Weights of a small mixture-of-experts language model, trained from scratch on English Wikipedia.
Size: 12 layers, vocabulary 31780, 72.8M parameters.
Experts: 32 experts in each of 12 layers, a softmax router, a shared expert of 256 neurons.
Training: a variant of Adam for the experts, 223M tokens.
Below are experts of layer 4 (counted from 0) of a mixture-of-experts language model. Rows are named router (the router's row for the expert) and show model dimensions 0-255. Each number is 128 + 24 x the weight over its row's rms, rounded and kept within 0 to 255. Numbers have three digits each.
After each expert's rows: "comes before" lists some tokens at least twice as common just after its tokens as in all text. This comes from a sample of Wikipedia text that the model never trained on. Tokens count by the router's weight.

# expert 3
router:129188103098107145132112130167154096111111112123098165141181160184127123102099072143114118148090155128118130100145142127101123126143126129087098129142114138140149094125112130169134123150130129149075110145120116118130119122095158117112114097103160174124123133095156108146171168083138133170130168128091171124099101143130102134156139135107178142103153110111153134112126100152115091129107088157120128079121108122124145146179118119134121140144068142117144121091143165118135156149131106188123139097118116090121139096110131146128123125142163101137091128140133114104162146101154152157150132107123117129156143127105149112128123109126107058142108136114109100087113133103071149093128143134170128108159142143146099078120136097157116129120148117134078141121156160125126104092103119
comes before: " the", "|", " 0", "1", " 1", " 2"

# expert 7
router:170105124122108085104118124103163148129140147083125101163141137147133116131115164100139120130108117129146157120169088150144131185149154158148140128129153138149157143133164098146121142105172137107135164125130118152110132135099076105157145118097119157120200134100140093126153136111104127161104171096140132144139117137158141156116145141117141098091094158117134127136120157117137136148141108116127097137107108141141158129141173112128101130115171134088090154109127154169107089147135159159144089153150159162093140142134150144112121140161088114099092146102086112101119160117126132144124133092138130108155105179110116151142133145157104152119170104133153158142141106122159142134097111145182121094143129151131151126129104100160092164119127170142097105152159076175146101160107175
comes before: " the", " and", " he", " but", " it", " which"

# expert 2
router:093116102127146122123161161174133155153076094089129158156118137190086154139149143119086164112101154102141130080168160148145173132120152086143105107116142138135120144144090138115141135140104171164155116138121135125103119074077113125116104096124149121149115097175161084164150116132139124151111122122129156164165097140153121096125135123153128126105125114094149089124170106145139143135139136151110149121125123108132112065172115131105097090133143142141137124162172165146115119110141136166088148086118149156147161139105152109127127106120108114149124129107137143154105098104139104118091158133166110141158174117109124111101132101136118152112163168146130149137091126113137170143130144079134123132143154089149138082128120107174135151131105093122111163091114107138124139108150134
comes before: " |", ",", ".", ")", " (", ";"

# expert 25
router:136132133117128161116095127135126092160117117125099092107105147169138140137134132104152101106131147113152133128152143129138177110150104088153128124153073129143111120131163143097153143150174117084116163114102108146107116188145151114092073100142118095158095152135106110156103110141147122080164112109124056156144087122152160134098164152156114140134111129173128115139109157119106150102166133093143134125092137105090145098083108147144132135150166086076077128099105116125137169133134158136112100122125112138145140132149120099072129089145139155080169094158148134151121129147105114104142100105126136109141115134128087149157123114124111116142156085098112158114122149141184133136154165149135133109168097158137136109147114114105160137114114123109136096131170109145119125141131116
comes before: "\n", "The", "-", "==", "In", "|"

# expert 23
router:137166151116102154139140127118179130149185125150131082099156150093127127117114114116115102117119111094066114098110146141121116109102133143105117133137132084124076131144149120144124118156130116134142166106103145105141148123110120181122149115111170133119139147132158094121157162141142139086150147131142100117130082143137115158156156104122072135122115098106166143138111128143159185164141128078141174111114127110132085135148095122101160133144091178164110113121118074082160132112143097111135152103150127130125157125129147104148115146152093132123112151173133130163087127114120136138172147143134118126136159158143135106100138111129123153172107107155138090128106133117166143139090091148106147165179164118116141086105160094161104118135104106144149105122145159173095098125118140
comes before: " of", ".", " in", ",", " for", " to"

# expert 31
router:134102096125129123111131119104129133127120069082116158109088183105120164117158108096140164125116109183127130096107073141161107116118113074134143141149187099091146125111160172127155135108101115128142115171076118171134110105085125106143094105106094153154090164103096159125147096122137130160103109120159170127150137109136112113113113108120113137107126144089153113098147094117138146163158128134103092113086094146132096119159133134106138144150136159117123102124159161100097159098122114102120136116080142134130172134154085132133120131124171126139132125170151099157136116139132124081078098137128100147095148096118102163158164157114138124112156146139138154118151129120126143095152124141142130141074104143181125142135156124133121111169118160122142152132162126127118129133105125
comes before: " the", " a", " his", " he", " her", " their"

# expert 10
router:164116112173168182116129142116115135131150105132140104148106148126136154161095151093137145174093071122122160157073138178163096110106119143122116105157100099159098130133132148133135165138113123130139088110088121142118169128162146135115151130150118141115119101127146142104079133150123131114153151138126123170138139127138101113163096141129132112159128105183156133119154167142127171152115106133098102112165139076140145125149140137104108139119085111120135153133176124166127136143115151109115171139133142105176131150117177114150133139154122091118171156099118148149116147141135143134147137147139167094126146094136116132128123065056131141109106181136143119119114155086105133105139108132112092121138113145087126157152143139137134116102099119078155096123112099163162163119092137
comes before: ":", " |", "–", ";", "):", "%"

# expert 22
router:132097082100099119108125144151128118121065103129118101129170158126121102124136135122108117143105148089153132116097127163092108181126163170094105134107123155091119138149161075127118121118095148129168132117113138138134092101156141142157137173115083089127118110149169123108152127111126127119123090110138150125149122121103160145133159117133113106138141135063093148124122137132102089151119120099083181118156160130155164078124118155135066123117156115127144128098148133162137110081141134161129153129128150133144126107081131104146158138074149093134109168083147137114126137144156135146111132086141115125132111106099153093105149122133108122110125180120122114095102120138168097109126127105127107146120149124153114166104138171127084131137150099163171140118115149092090163092127145
comes before: " |", "–", ";", " season", " against", " win"

# expert 8
router:140160135138167144131159109091153122145129130137108140165131133134120134137177131128138117120161159122129116121159169100111108121102140119135095097126151168127078114108101140111127172159111175136121127067161146108127140142110137070104146132090108083149140116127122148146134142109134106096181104123149141120100130144129175120104118117145110112091135122164090100123138124078118109145097068105128180124117098166129108091120157133130107096132119100148148084080077134077164086149104116121100144153124095174134141152093122111112106133102105128128097098108123160123146119098101168109137171146129074129151122123111137130155132130147144180151132146156145165114169111123149106142129179121154112136111159151100107138121084121149126140125146110106128141092171109100139138151116145
comes before: ",", " (", " and", "'s", " School", " ="

# expert 1
router:142146118095136119155106125136131084090107147102103125148080161177139122117130121084123094133106133120129152141138166151130101117144115130120154112116096121146119095100144153124102177161135095162119129086100145103107130126129138106133132109153162125093110118141146146086118124109130169116158113095119120130120102114179089129101108114115166135110143096159133136125170132131149117124116102149141151117135117136152187158165157142125091092104120161110147126110131124125103106163152158144142203097133141115111124110139144118107120154163092086104153115120134152132134122104191107167141169118162128131148108100110168117113127136135112104135171130125170146143140160084142144107097131116135103098108166160134120145158094131116085113145087064063119091118108149106107165101128121
comes before: ".", ",", " and", " in", " of", " to"

# expert 15
router:127134104098138130099129158127144134081122104125127101072081135153126122108162177099154120127125129135136149103157164120170175132145121139122130123150126121153126100109143152105104168133095121165146164081141153125135113120107101102104126157108123137135146092132155126107169149160167153125174176135175141113091142153146110129085123126108133134103120084182123114156102119155089088127112147147124140092108091112112126168154152173118129137143122156147165131112085094124111110171151144153115157108114155148103137071135115137162121150111122112124163143125153082162132151136123104128142157139151135126121157080142166136113092079167130157132154157137114104116110131089159120099089114136150113122123113168110107114172134129127090099129093133103150097136140149091099156125156130
comes before: " in", " by", " to", " on", " as", " 0"

# expert 11
router:173123098138146123119142150167101142129191108121141116148096154141110148119131130091168131092153161139141108147139100121186139153163087107149129131090134130105120120144141124119132102127158132132150159116141131109093149135078135158125116162121108118179167168146082084104103111163131138141094125122142118122160156121113120145161164108089113119098112124158131096145083131162148094091111135151144100103128098091081113117188136175132139153134128172125126094120136159147132136128145123153122121110124131146083111107069114137103104111091147133180148142112108104128109110165112145172132121106096127157122113128132143158156132123132127132142130135163097141162096168183097139118192106123101123131156128138119096122138121139111127108137089132172117133140161148122163142146122078
comes before: " the", " that", " to", " a", " in", " by"

# expert 26
router:113160135117148174175162136127147135086161143104109110140118126109112165145091168107164092124064125126135105117140168103149119111115122168140076122156130138157110160092150116131136145133142137143155085105091137119129155118154137121124088149089141146116085105127092137085148150123121096119156089116097153141127098146140099129140109150127143086118148096116126122144127099142130116118115154175127116108144160152139130113124146135080113073144117149119101155146098154141189108139148128168093133087110165109155096105105166100132157140117109163081118117115102155121136150105119086154112146115132161113131107090122143126127128110151112123106152117177099170154124146138166119141075098091135126130118123103106093178125114125146160108167123079099126112121114141123165134110090120
comes before: ")", "),", ").", "–", ");", "):"

# expert 4
router:131141143093143140152099157162115106156143172100075124094104133136149155112121188159153089085086137122135108117100148125123112145162135089081110097164152116138108115150117138163117172129127139126160159126121168094088083169090142139099147139141119145092155093125104113119171111105095141110151150110111165101118103154166110139155149171142119092092133105121110109123125143137134113111092142118101121116142152132139137128176126161173104111111154079109161094109116101132142153144138135174143102124143094136164127140125118129137144115110105143122156121148119101111099122113164129120130167088099132114134099103104163133084090149147103114118159161130108154115155173129151145108097130073148119130077149107124091113140120089156098125156106134102155148095140143132119130143125141
comes before: "\n", " The", " In", " He", " It", " This"

# expert 28
router:131150132150125134140150084166139113102138128120143136127101129110139080094114148129151137130113184106148133126165156144114079105100145105096143085127101166147124103085101104119138083110123102121115148104153145146088116093139139129100163177148146121137090085138103151145114135112107138130108159117112115105138135127114126160152164103100152124128159108171124150111115164126141087112171102153184108123156166134119080149153110117134117159126114144121160121137110148138162081144125149145123134103124120112125142172131096110127087106185076110121113121133100173136159122161149118167121122151140163137080108102145148100102125161134127092139138128121151151094125163119081127119119152141111119159150141163137131097149139095157104126084119149097182101119073152094146147139132151
comes before: ":", " |", " (", " information", " ", " details"